From a checkpoint of a small mixture-of-experts model trained on Wikipedia.
Size: 20 layers, width 256, vocabulary 8192, 41.3M parameters.
Training: a variant of Adam for the experts, 4422 steps.
Below are experts of layer 9 (counted from 0) of a mixture-of-experts language model. Rows are named router (the router's row for the expert), gate (a neuron's input weights, with its number), up (a neuron's input weights, with its number) and show model dimensions 0-255. Each number is 128 + 24 x the weight over its row's rms, rounded and kept within 0 to 255.
After each expert's rows: a language model's description of what the expert responds to; "mostly gets" lists some tokens that are sent to it at least half of the time. This comes from a sample of Wikipedia text that the model never trained on.

# expert 8
router [ 94 167 117  93 116 140  97 105 121 123 115 133 103 158 122 159 102 130 154 168 142  92 117 161 116  96 132 157  87 138 144 121 115 128  91  88 124 134  97 114 107 141 180  93 107 143 112  95 144 108 129 144 137 147 119 148 113 108 131  96 123 138 108 118 106 159 125 142 117  86 116 150 140 129 153 108 164 125 132 140 133 133 119 107 129 123  93 137 120 128 111 159 154 124 156  85 154 123 131 144 132 131 118  93 174 123 177 156 156 169  84 115 155  69 114 104 121  91 133 186  77 129 139 150  88 147 125 140 110  79 118  84 119 119 122 119 148 157 158 121 148 140 121  91 174  99 116 121 108 188 143 127  83 144 140 113 132  95 102 148 160 144 161 122 121 133 100 110  93 150 136 106 121 165 107  95 133 134 127  84 159 124 136 119 165 150 140 159 153 115  97 123 176 172 116 126 158 131 147 111 119 147 131 115 138 127 143 181 118 143  94 111 107 119 126 152 135 137 120 106 141 156 115 161 152 123 125 138 106 134 161 112 173 123 119 151  92 159 140 129 150 117 145 156 102 119 125  83 136 130 187  83 162 109 130 154]
gate2 [149  89  94 119 163 120 129 118 114 132 122  86  88 114 128 154 165 131 137 158 153 116 107 121 105 110 103 119 134 127 157 138  76 124 168 143 124 108  83 132 129 157 137 129 137 150 118 120 165 143 133 144 111 129  85 134 135  94 102 148 146 113 115 126 133 143 150 128 116 121 120 119 126 142 132  83 120 134 169 109 148 138 134  85  72 138 125  82 148 168 122 116 158 176 110 137 162 119 130 159  91 129  78 123 146 125 118 108 107 118 150 152 142 107 105 129 126 116  80 148 149 143  83 123 125 131 123 135 123  95 118 178 137 138 129 171  92  98 142 132  77 126 131  71 130  98 150 152 136 131 158 107 133 135 140 130 155 162 154  70 152 148 132 120 157 142  52 118 149 130 130 159 176 158 127 121 121 143 135  75 147  86 136 150 125 163 118 121 143 100 134 128 132 143 141 126  64 135 135 140 114 147 161 110 145 109 121 118 128  96 120 127 164 127 131 122 109  98 158 159 122 118  93  97 157 124 111 143 120 133 110  96 140 124 118 133 163 115 138 127 150 121  74  92  92 162 122 145 135 158 155 176 196 105 150 147]
up2 [114 138 107 130 151 124 122  72 126 118 130 103 105 118 102 108 125 117 124 146 106  87 126 137 138 136 129 109 103 103 116 149 111 144 200 131 118  91 123 144 118 139 136 123 112 159 130 126 168 118 156 165  93 101 119 152 161 111  97 152 119 122 129  95 120 105 138  89 130 128 170 122 108 151  91 144 147 120 117  80 154 135 181 148 101 121 110  99  99 150  92 120 135 143  86 105 133 125 144 143 122 133  83 134 140 121 107  97 168 148 137 136 155  76 120 176 142 126 178 133 120 140  93  94 130 124 135 109 134 114 146 184  90 160 152 157 103 119 171 110 121 112 108 116 172 111 146 136 180 137 170 174 141 104 150 143 151 138 101  79 148 154 141 122 160 136 100 107 123 133 142 115 175 168 103 108  70 119 117  97 125 137 162 154 133 121 124 144 153 125 120 100 125 159 104  73  74 144 103 142 131 121 126 106 167 161 137 140 119 144 117 104 102 131 113  96 116 128 131 170 115  95 121 114 132 148 127  94 123  87 116 115 130 100 145 135 120  92 139 129 108 135 131 136 128 201 125 167 150 124 134 104 142 118 151 150]
Prepositions and clause links after verbs or adjectives in prose, such as approve of, capable of, before, while, without.
mostly gets: " than", " before", " while", " after", " when", " After"

# expert 24
router [156 138 113 157 121 104  88 116 131 114 129 163 145 124 177 102 105  92 166 127 139  70 117 131 127 138 113 169 126 152 118 134 146 132 155  89 128 154 163 106 117 108 126 121 131 182 125 154 160 109 132 114 152 145 116 123  98 129  95 130 146 149 127 133 100 113  83 107 156  89 122 103 116 161  93 161 104 107 127 117 142 117  79 124 161 165 133 121 161  88 143 109 118 130 135 100 127 142 159 115  95 157 129 116  85 134  94 129 159 144 119 136  68 101 108 130  99 141 145 111  85 143 105 151 134 131 148 131 122 117 155 113 105 136 122  81 146  93 116 105 160 122 128 142 142 161 115 115 103 126 129 107 139 154 137 150 105 132 126 148  87 122 129 113 153 108 149 161 128 119 114 142  88  83 151 152 111 139 124 140  84 119 154 121  95 148 144 112 111 189 140 139 147 107 138 132 165 145 114 153 192 129 107 103 159 140 139 177 160 106 141 110 165 126 141 148 132 180 130 117 176 121 121 161  65 152 148 115 110 176 108 174 147 126 151 160 132 107  90 143  98 130 150 116 119 120 104 121  81 153 123 149 133 156 132 161]
gate2 [ 99 118 105  80 141 150 155 151  92 121 120  88 143 102 109 141  90 156 133 162 152  79 124 101 106 127 160 143 110  95 119 140 165 139 117 121 118 148 119 121  98 131 148 101 102 117 117 127 141 134 120 142 131 157 125 110  98  82 149 111 159  61 155 106 109 145 127  95 138 128 129 115 100 159 143 111 141 148 113 102 106 151 122 103 122  83 141 128 160 128 116 134 159  84 114 106 193 173 113 129 170 127 102  86 130 170 115 163 147 139 135 142 125 112  89 129 112 115  83 126 115 113 137 122 127 142 116  97 104 134 115 117  96 173 146  87 152 130 169  88 126 182 138 117 112 132 111 129  90 158 148 151 135 131 171 148 117 136 122 129 113 112 133 119 170 135 124  88 153 109 136 149 116 117  96 123 139 132 165 144 158 107 119 150 126 147 140 117 119 143 126  99 127 129 163 132 167 101 140 143 143 141 115 117 120 107 150 149 115 124 119  98 184 117 113 123 155 107 146  95  99 149 198 176 117 177 107 131  97 144 114 105 156 137 145 130 144 179 104 118 138 123 131 137 112 184 116  86 113 160 137 164 168 138 165 142]
up2 [138 124 145  96 141 156 116 133 128 122 162  98 102 156 126 118 203  90 146 136 128 111 177 140 116 142 120 126 127 118 136 103  92 126 114 123 112  98 122 144 138 103 165 145  93 151 113 142 112 144 154 114 107 169 111 150 162 114 175  71 139 162 117 121 113 121 110  88 126 118 123 118 154 104 132 173 147 131 118 145 173 122 112 106 137 145  72 140 160 136 117 174 119 139 142 139  67  99 106 137 139 133 103  89 163 110 122 108  99 128 152 165 130 173 129 155 123 157 145 154 133 100 152 101 108 165 170 122 129 121 130 148 134 141 157 127  88 136 120 137 118 117 202 147 128 141  95 144 115 132 138 107 145 136 141  98  76 123 111 106 108 148 142  93 120 141 152 104  89  96 121 122  95 176 170 128  97 156 113 100 139  90 127 123 111 139 109  71 121 137 134 175  96 164 104 137  91 125 144  87  94 131 108 104 108 164 126 177 109  95 134 121 121 120 145 142 134 165 134 132 102 141 129 113 153 109 124 159 103 164 142 129 154 145 139 137 152 149 125 124 135 173 115 125 173 112 116 131 153 109 115  93 118 152 109 117]
Final syllables of Japanese, Slavic, Greek and Iberian names, such as Iñi'go', Tia'go', -ko, -ski, -tsu, and year digits.
mostly gets: "tsu", "ș", "mba", " Animali", "ko", "ka"

# expert 10
router [160  93 130 114 145 119 143  94 166 134 143 109 102  70 112 102 119 130 121  84 141 139 127 143 161 108  96 131 146  80 157 126 130 122 148 102  95 124 168 156 147 159 119 106 139  74 108 118 137 134 109 125 152 136 105 163 163 105 111 138 141 110 159 114 167 128 155 143 144 149 151 107 119 120 133 114 184  96 125 144 142 140 100  94 149 116 121 106 108 120 123 134 110 150 135 147 114 145 171 148 147  81 131 105 131 112 122  99 112  97 151 183 100 136  97  96 126 117 117 127 113 127 158 114 148 141 151 148 138 136 154 137 106 188 128 131  87 126 156 150 110 126 118 151 139  99 122  89 119  80 122 121 118 113 105 125 152 128 160 148 117 143 186  80 114 149 122 110 116 132 131 121 138 139 142 116  84 132 133 160 111 143 132 107 135 162 168  94 123 109  91 140 138 120 137 152 150 160 119 122 113  98  96 127 154 103 118 169 111 114 139 124 103 149 181 127 168 104 157 105 117 101  85 140 110 156 142 147 139 115 133 159 140  55 150 175 201 130 143  98 137 160 148 105 126 136  87 112  91 142  85 121 140 145 142 112]
gate2 [ 97 121 114 106 173 130 109 110 138 138 141 124 100 101 107 117 165  87 120 153  94 141  85 115 128 118 135 119 144 109 135 111 108 120 126 138  88 128 173 142 135 154 130 163 144 141 126 106 137 125  99 146 144 103 134 129 119 124 105  98 148 164 100 153  92 147 101 150  73 102 150 147 143 154 129 140 142  74 123 100 118 131 138  79 154  92 169 132 129 131 147 145 154 103 176 114 119 156 115 166 122 166 149 140 149 126 107 104 112 118 122 111 159 164 148 115 125 120 119 131  79 142 129 123  98 117 158 118 134 142 134 119 119 159 142  89 141 157 193 139 156 125 101 110 155 140 129 104 144 150 108 143 146 134 110 126 117 140  88 127 116 131 150 149 173 150 108 166 104 164 149 142 111 147 132 169 133 116 147  98 184 123  90 127  88 133 152 120 122 123  55 131 119  99 119 126 111 150 102 103 119 120 142 135 124 143 190 120  63 143  95 133  88 101 142 118 128 150  87 126 133 136 159 181 164 105 140 108 148 121 140 100  92 132 139 154 115 113 126 100 146 122 134 123 172 140 153  91 113 110 110 139 125 171 182  84]
up2 [120 125 122 144 135 113 113 163 136 117 120  86 129  66 136 100 162 114 102 121 104 133 110 140 140 120 132 132 180  35 142  92 125  91 160 126  85 115 140 128 127 158 104 147 166 106 131 129 125 148 132 130 123 123 129  87 123 114 101 134 150 141 167 180 115 157 135 141  96 111 130 110 105 146 153 160 123  99  98 138 155 137 146  91 170 116 158 122 123 157  99 125 137 114 141 149 142 154 138 153 109 151 142 117 133 103 106 114  77  83 148 139 162 159 101 121 131 140  76 119 103 145 125 100 101 117 147 131 101 161 131 152 166 162 121 162 120 136 124 117 138 139 111 144 109 174 123 117 172 112 123 158 156 125  69 116 104 145 142 125 109 136 128 175 149 152 159 119 159 117 132 119 124 120 140  97 117 132 135  85 163 113 104 126 118 133 139 124  87 105  99 111 100 119 186 155  89 149 108 139 127 130 106 134 106 141 163 125 104 145 128  95 130 129 130 121 145 116 109 142 128 134 134 163 126  98  73 123 138 139 147 149  53  89  94 153 107 157 157  77 132 132 148 113 143 175 122  97 110 131 124 162 147 129 156 121]
Middle and final pieces of personal and place names in cast lists and squads, such as She-ple-y, Sc-ale-s, McC-art-hy, St John-stone.
mostly gets: "chester", " Blanc", "oli", "ae", " Hell", "rey"

# expert 6
router [ 89  88 117 161 119 149 145  87 121  96 132 147 159 109 103 134 156 120 100 153 173  68 133 128 144 155 150 163 106 149 115  70 107 118 100  94 118 156  88  83 132 138 124 151 133 148 119 106 121 143 148 160 112 145 162  93  93  97 161 130 134 126 111 155  96 115 158  98 139 130 116 125 128 149 124 150 145 108  95 138 113 121  95 135 134 124 151 139 163 148 152 151 146 100 141 158 163 107 118 145 154 126 104 160 157 141 125 130 109 133  77  98 106 103 123 138 123  87 120 162 122 157 126 134 136 122 126 152  86 112  93 155 117 151 122 157 103 134 104 156 115 171 133 125 140 139 105  95 144 142 164 126 108 178 114 106 114 123 117 140 132 151 160  97 120 135 122 130 118  99  96 114 171 146 155 115 157 130 142 155 121 148 159 125 133 164  94 138 147 115 112 137 160 146 124 128 144 119 172 109 124 167 121 155 116 193 160 107  85 119 144 101 132  87 132  90 155 150 149  93 159 119 103 145 121 152 120 106 108 160  85 107  97  96 124 145 124 157  87 114 170 141 141 101  86 107 168 104 128  83 104 153 140 118 153 149]
gate0 [143 143 156 114 126 104 145  94 139 114 137 148 122 161 113 164 160 111 133 135 167  93  41 120 164 158 126 113 124 142 103 136 139 114 143 101 119  96 129 142 122 158 118 132 106 139 144 139 107 153 138 123 155 141  93 144 142 137 121  89 160 104 115  71 111 141 122 137  38 126  90 110 156  67 159 141 152 160 146  99 115 116 118 150 139 117 185  95 138 115 140 143 114 153 130 107 137 153 154  97 111 138 122 152 115 160 145 107 113 112 142  84 151 134 131 130 118 143 157 156 127 149 129 104 122 102 127 109 145  95 126 152 113 136 165 132 119 138 104 115 151 182 134  98 108 156 122 118 115 167 103 148  85 141 162  86 134 139 115 111 147 136 103  97 152  84 121 157 120 170 153 142 177  88 118 147 129 138 120 140 138 152 107 137 132 101 161 124 137  88  75 181 131  99 137 130 152 111 194  98 129 112 103 130 117 109 113 108 102 138 137 134 119 142 116 109 118  92 151  90 116 153 146 111 103  97 128 132 115 175 122 128  95 119 114 134 123 123 113 116 135 122 143 180 138 139 156 148 133 127 164 129 142 117 157  87]
up0 [140 124 128 138  94 106 147  80 128 105 136 122 122 143  84 109 143 125 117 137 157  84  94 135 168 136 138 127 114 108  83 141 130 122 129 124 147 111 124  92 163 132 120 194  82 129 121 142 102 138 176 123 112 130 110 119 122 106 123 113 140  98 110 103 116 130 136 118 105 131 106 110 122  54 116 160 156 146 143  90 130 116 127 159 115 104 186 161 127 145 116 132 129 180 107 148 114 148 123 114 107 111 134 118 139 135 106 117 123 130 133 110 127 112 142 119 117 122 147 133 121 132 125 114 110  81 122  94 170 101  91 182 156 133 164 105 113 127 124 124 167 169 142 104 157 181 175  87 117 135 132 162 105 124 147 119 152 104 126  99 124 115  83  75 133 110 115 125 152 173 129 168 175  94 139 117 102 117 118 139 106 147 157 124 127 127 163 129 174 100 116 149 101 161 119 120 134 127 183 135 157 114  76 164 166 147 127 128 139 134 157 109 131 156 102 137 129 104 151 123 133 136 121 117 152  88 104 150 117 174 138 133  75 137 123 141 116 127 118 104 137 134 140 162 152 132 118 172 105 151 168 109 185 153 144  88]
Middle and final pieces of Latinate English words carrying derivational suffixes, such as insul'ator', invis'i'bility, vul'ner'abilities, -ible, -ative.
mostly gets: "ator", "ible", "ial", "ative", "ted", "tive"

# expert 20
router [123 105  78 165 161 147 134 183 111 127 119  91 110 101 121 175 149 132 106 137 121 124  91 121 103 103 128 125 162 135 108 103 106 162  99 128 138 156  98  85 107 135 107 189 136 127 112 121 153 114 152 135  98 151 115 102 158 113 123 114 158 138  88 133  89 131 111 108 124 119 145 126 146 134 133 128 155 167 146 124 100 128 172 101  79 146 139 159 148 115 123 109 190 101 143 166 166 120 133 113 107 115  67 157 164 138 121 130 151 134 128 151  86 131 128 153 143  98 105 168  99 133 111 118 138 135 154 107 160 119 112 144  97 143 149 147 152 131 121 122 124 111 131 100 159 128 117 114 143 131 169 177 143 101 104 116  88  85 114 120 121 107 122 135 150 146 106  83 149 117 109 138 126 155 138  63 113 176 122 132 118 127 127 133  99 163 141  88 149 144 155  89 159 116 150 111 134 100 110 122 135 119 151 103 112 173  90 151 102 148 104 102 134 132 144 107 159 143  98 163 130 131 135 160 120 127 154  98 114 130 119 108 126 122 114 102 122 173 158 156 120 106 110  99 157 153 176 152 108 146 142 137 131 194 137 154]
gate2 [118 103 121 137 173  92 153 152 151 135 147 122 163 170  93  98 108 105  97 105 147 141 110 146 132 102 110  93 161 143 140 105 147 125 104 101 131 112 152 182 102 147 135  82 145 134 163 107 157 172 177 100 125 101 136 107  99 125  75  86 155 106 161 147 103 135 112 148 134 125 131 104 152 131 107 134 120 119 117 105 147 122  96 131 124 140 132 125 136 126 107  91 152 147  93 151 148 135 157 121 149 145 137 207 123 127 148 114 103 109 171 139 132 111 128 124 113 133 179 162  98 123 172 139 145 133 147 122 139 162  79 101 128 153 139 145  96 116  89  90 163 128 102  88 111 142 103 116 103 115 123 148 108 107 178 143 128 115 140 167 120 167 108 120 119 109  98 116  95 103 106 124 111 130 134 135 128  93 102  87 123  84 115 147 163 135 114 136 128 125 142 121  70 127 103 164 155 121 110 130 102 149 129  78 138 138 171 123 141 152 116 103 136 121 116 120 131 172 159 143 111 145 169 135 105 155 107 155 100 139  90 101 149 104 130 125 110 156 158 111 124  79 135 111 162 125 135  97 159 146 131 153  93 152 115 122]
up2 [109 121 116 139 130  76 141 183 132 139 107 158 130 164  94 113  95 145 115 109 144 162 123 182 135 104 135  99 122 156  99  98 155 157 117 120 151  96 113 158  82 150 121 136 153 143 147 124 155 169 166 103  73 129 146 128 131 150 110 139 133 106 145 151 107  93 128 115 121 128 167  95 117 143 142 130 129 160 155 104 123 151 129 150 119 128 149 146 134 135  94 137 153 143 110 144 147  85 117 165 180 100 135 192 153 117 145 106 149 119 187 141 166 128 131 140 100 179 157 145 118 140 152 153 155 129 130 126 120 143 121  90 143 123 111  96 136  83 103 126 139 154  96 106 135 181 109  93 118 112 154 146 131 165 132 155 111 128 139 149 113 140 119 104 132 124  92 112 129 114 100  87 124 141 123 124 102  82 137 100 133 130 130 142 154 160  75 133 134 128 160 111 117 119 107 129 139 107 103 117 142 132 132 116 127 114 132 129 108 144  83 104 151 145 111 102 123 130  98 171 159 105 122 125 146 128 114 131 128  77 100 110 126  89 160 129 148 148 188 135 129 128  86 111 179 189 141  67 156 121 127 130 125 159  99 126]
Final pieces of common nouns naming groups, roles or areas, such as members, region, level, side, government, chairman.
mostly gets: " members", " region", " level", " side", " version", " government"

# expert 30
router [136  97 119 137 100  89 147 114 168 124 120 136 149 138 125 124 118 136 137 141 128  97 142 128 140 127 109 103 128 172 155  73  94 141  78 190 134  94 141 141 149 127 169 114 129 128 144 100 134 136 118 111 104 100 134  93 117 141 120 120 130 157 113 166 167 106 135 150 163 120 113 164 151 126  99  89 138  96 148 121 175 122 128 158  93 163 104 160 140 129 145 124  92 149 120  86 107 129 105 133 175 148 130 138 109 154 120 146  88 159 153 102 118 128 158 162 117 145 150 119 116 114 110 132 142  94 150 133 100 141 151 152  91 113 136 101 169 106  80 139 107 101 136 140  85 112 124 123 117 127 122 127 182  87 141 102 165 123 163 168 151 135 156 112 148  54 109 142 117 156 125 121 124 132 153 159 138 102 102 133 124 166 113 142 128 105 126  92 153 178 133 122 115 146 153  98 110  97 137  84 139 114 169 124  66 117 164 145 139 139 101 152 155 138 126 106 131 138 134 122 141 125 134  85 160 113 128 128 177 117 157 110 129 189 107  91 150  80 126 135 115 122 111 107 111 135  93 167 140 123 140 112 130 151 139 111]
gate1 [109 150 146 164 127 135 156 129 121 158 161 136 125 119 164  88 109 159 161 121 148 135 111  96  86  96  89 116 121 152 149 115 128 113 183 157 120 160 125 102 124 160 134 149 131 162 100 114 175 118 129 105 112 162 152 102 123 132 110 112 143 176 181 125 118 124 142 112 157 133 100 138 118 108  95  56 160  92 128 149 148 154  59 112 176 121 172 137 111 134 121 109 149 133 153 101 106 130 139 146 122 111 149 117 121 116 115 121 114 157 130 140  72  91 120 120 114  99 141 139 124 129 108 116 163 150 121 108 171 115 128 146 119 105 163 151 147 124 157 120 119 141 159 102  89 119 110 119 133 157 165 147 143 105  93  93 131 137 160 188 119 118 126 109 118 126 145 177 121 132 135 124 113 113 140 168 131 130 123 158 109 110 118 156 116 134 109  94 104 112 131 136 132 122 142 134 111  85  83 125 116 135 134 112 124 160 180 172 105 128  88 154 108 129 118 123 137 155 152 129 127 144 137 138 180  98 129 162 114 108 113 156  92  79 107 163 134 145 105 109 126 189 153 102 111 107  78 108 125 171 105 148 128 128 135 134]
up1 [116  97 145 131 129 120 122  96 147 140 166 108 151 123 171  91 107 144 152  75 122 119 111 126 158 104 108 130 100 121 147 141 111 132 175 117 107 197 103 142 180 154 152 160 150 153  88 126 191 128 114  86  96 101  73 125 102  90 108 114  82 126 120 140 122 139 142  91 149 138  89 128 124 110 113  86 163  96 128 134 165 149 100 146 148 135 164 130 136 117 138 127 118 137 169 112 106 114 131 131 136 132 134 118  84 103  89  89 109 124 140 137 119 137 140 126 105 133 182 147  71  86 121 152 130 158 122 131 125 121 142 114 102 138 153 144 121 144 134 132 141 120 190 139  99 127 125  95  95 112 134 131 133  86 106 129 158 128 169 148 113 103 134  99 122 140 118 146  98 145 128 158  99 131 144 141 162 156 161 124 106 131 146 142 131 133 127  76 124 112 128 108 106 129 108 128 108 138  62 103 141 149 128 121 132 120 161 192 143 123  98 152 114 115 130 108 152 170 155 126 137 159 110 136 157 104 118 133 120  82 104 141 126 134 120 126 172 101 113  98 133 147 158 107 143 172  84 126 102 167 107 136 135 109 126 147]
Digits and capitals in alphanumeric codes and model designations, such as V'1'2, Victor K'2', KV'P', MS, PL, and Slavic name starts.
mostly gets: "MS", "PL", " Chan", " Mas", "CP", "RT"

# expert 22
router [110 117 142 132 127  89 150 160 116 107 114 139 134 145 157 133 133 141 123 122 138 134  95 121 117 171 135 118 158 133 136 141 152 145 121 144 122  98 161 130 118 168 140 161 129 153 155 172 130 152 140 122 133 150  84 103 144 157 103 135 131 109 151 115 125 120 114 173 137 174 160 130 153 130  99 118 131 114 146 136 107 142 152 123  85 154 128 111 140  97 127 136 148  95 140  82 150 120 173 119 111 114  71 129 133 123 136 136 103 107 182 135  94 148 151 142  55 135 132 143 102 119  89 167 131 131 102 121 159 113 130 143  91 138 150 142 108 137  65 130 102 130 132 118 119 125 129 153 134 141 113 130 174 157  98 114 150 160 150  94 121 187 172  91 117 123 112 110 143 134 134 142 135 127 136 136 133 146 111 115 124 145 128 129 110  98 126  90  81 126 139 140 102  91 131 127 114 114 125  51 125  80 165  98 117 162  76 107 102 125 102  99 128 135 124 147 141  94 117 174 113 120 126  98 147 121 169 123 141  81  93 124 121 120 128 107 175 123 165 166 112 102  78  99 149 154  95 162 131 149 137 170 105 167  91 137]
gate0 [ 92  93 149 107 139 118  88 123 159  83 132  61 121 107 150 118 156 134 138 148 141 151 107 119 121 108 173 172 143 121 105 127 126 115 177 142 108 144 137 158 149 148 140 124 135  96 161  92 122 165 156 100 121 149 166 136 144 135 107  80 125  73 122 118 146  99 114 134 118 119 158 145 128 126  74 107 139 111 123 135 134 168 134 138 153 136 124 136 112 122 152 134 151 131 141  88 124 109 142 162 151 126 100 168 204 134 112 106  76 133 127 146 123 129 106 138 152 183 161 155 145 121 101 110 169 135 129  71 155 148 129 120 122 162 183 143 137 139 135 117 133 107 114 118 115 113  97  95 123 111 134 131 139 114 141 149 140 151  93 125 163 124 123 126  93  94 112 132 120 112  92 164 128 127  93 123 152 135 120 117  99  91  80 128 163 138 131 117 168 148 136 114 128  91 145 142 110 142 134 145 180 118 157 104 144 147 110 146 140 130 120 141 136 119 160 101 104 116 174 156  78 148  99 152 155 107 150 130 100  92 109 105 167 159 122 112 103 142  82 150 119 132 132 176 148 138 135  86  98 145 132 125  95 151 137 119]
up0 [144 132 132 111 148 166 131 107 162 133 137  97 100 140 103 148 136 142 116 125 108 169 169 125 113  82 137 100 152 122 140 124 145 107 137  81 160 126 100 105 149  87 111 140 141  87 127 112 181 152 119 123 142 130  96 118 109 139 122  86 109 129 134 131  84 133 157  92 135  93 112 159 197 145 125 161 147 128 121  97 114 122 107 126 118 107 218 149 121  87 144 134 128 118  96 142 115 130 104 121 174 134 117 133 146 102 116 122 168 138 105 146 154 130 137 137 141 144 131 191 103 101 125 125 128 126 126 134 132 137 143 134 113 134 147 119 131 105 152 139 101 114  92 112  77 108  87 139 146 102  85  94 106 160 125 146  97 133 131 111 140 140 146 107 150 149 142 164 160 109 147 136 102 133 174 122 100  96 146 128  74 130 143 143 166 109 163 132 124 101 104 138 101 124 161 179 120 109 125 125 152 126  95 111 118 111 115 111 102 160 138 150 126 120  96  88 140 156 154 120  79 125 161 138 126 125 142 171 158 130 171  82 118 139 124  96 109  97 115 175 123 101 173 128 146 150 150 147 132 158 139 160 122 169 152 103]
Head nouns of institution and place names, such as University, School, College, County, Academy, Party, after a proper name.
mostly gets: " University", " School", " school", " International", " California", " Academy"

# expert 29
router [157  99 143 107 149 138 131 128 117 124 109 126 109 141 128 175 114 149  93 121 127 113 126 127 100 152 103 110 148 150 130 161 110 130 122 192 117 127 137 124 114  90 117 154 120 139 165 134  93 131 108 111 165 137 110 110 158 113 124 115 128 149 110 116 148 119 117 111 114 118 126 151 126 123 155  57 171 143 117 114  79 126 114 102 162 133  96 164 105 131 126 131 114 154 156 121 130 111 171  64 109 109  90 146 152 108 141 129 104 138 143 110 156 141 151 124  71 148 174 125 126 132 134 104 127  98  98  69 109 134 159 121 112 113 142 127 132 156 108 127 145  67 148 119 114 123 163 138 112 130 137 114 152 147 139 142 119 102 140 106 149 145 119 114 125  92 117 141 142 113 123 142 161  96 111 158 174 186 131 140 124 140 104 143  96  94 183  87 135 129 150 108 167 130 154 102 206 129  85 111 127 120 184 139 129 137  94 114 117 119 101 148 115 137 131 173 124 124  97 184 138 134 126 105 119 139 112 135 153 134 134 123 169 129 160 124 142 100 140 161 119 128  67 177 123 124 121 136 147 135 178 125 119 130  71 119]
gate1 [132  94 150 147 132 140 139 138  60 145 119 111 115 143 148 118 162 124 163 122 109 107  81 103  75 122 152 140 139 108 141 137 109 107 154 143 120 135 124 104 168 157 133 156 102 106 142 102 129  96 153 138 145 156 160 176 137 159 133 129 173 189 143 132 138 104 117 135 155 157 145 129 173 114 108  95 102 114 101 150  92 127 125  94 119 176 131 144 124 141 147 100 120  99  96 154 121 136 142 166 120 107 121 153 148 112 166 156 138 155  85 188 150 105  89 111 161 158 139 136 119 150 114 128 108 146 156 108 157 127 123 131 145 122 144 104 116 103  95 130 164 118 109 103 141 147  84 160 122 157 108 144 108 126 144 128 104 126 105 159 133 122 103 122 110 118 146 121  71 107 122 146  78  94 125 113 142 171 103 170 115 140  92 113 123 179  84 121 126 129 116 140 170 111 120  93 134 126  98 113  98 134 124 187 102 149 149 155 128 124 131 100 145 146 159 106  73 143 127 112 125 126 149 139 174 124 174 153 116 105  99 139 131 108 124 133 152 149  92 113 133 146 113 153 127  87 119  97 145 113 143  80 101 112 132 128]
up1 [144  97 147 136 143 170 146 132  98 173 116 130 123 138 170  98 119 115 174 103 130  81 100 149  66 132 155 101 151 150 134 151  94 124 154 140 135 142  85 112 164 147 119 164 109  92 169 129  98 134 117 118 129 166 122 118 158 126 112 114 136 182 160 165 109 107 145 123 171 141 163 142 173 152 106 103 115 115 139 126  83 165  86 104 126 169 127 144 121 169 154  87 104 104  91 125 108 120 154 113 139 111  85 148 151 107 179 150 124 141 104 175 156 122 109 107 146 171 137 131 153 128 120 134 137 131 136  97 155 150 111 147 133 122 120 102 114 159 104 134 124 102 119 109 130 159 122 124 111 142 141  80  93 130 148 142 112 134 100 153 138 132 116 132 100 112 144 138 114 122  92 142 102 114 154 144 156 174 144 152 117 105  94 136 141 168 110  86 130 132 137 104 174 108 124 112 173 101 119 103 124 120 119 160  89 153 143 131 113 104 118 142 161 138 150 138  89 159 148 117 145 112 165 140 132  97 178 169 106 130 116 102 135  93 120 123 119 114 102 133 137 132 122 154  94  97 106 106 173 140 153 111  86 113 127 111]
Nationality and language adjectives and the hyphen after them in compounds, e.g. Russian-born, Albanian-Soviet, Iranian-German.
mostly gets: " black", " English", " Greek", " German", " Italian", " electro"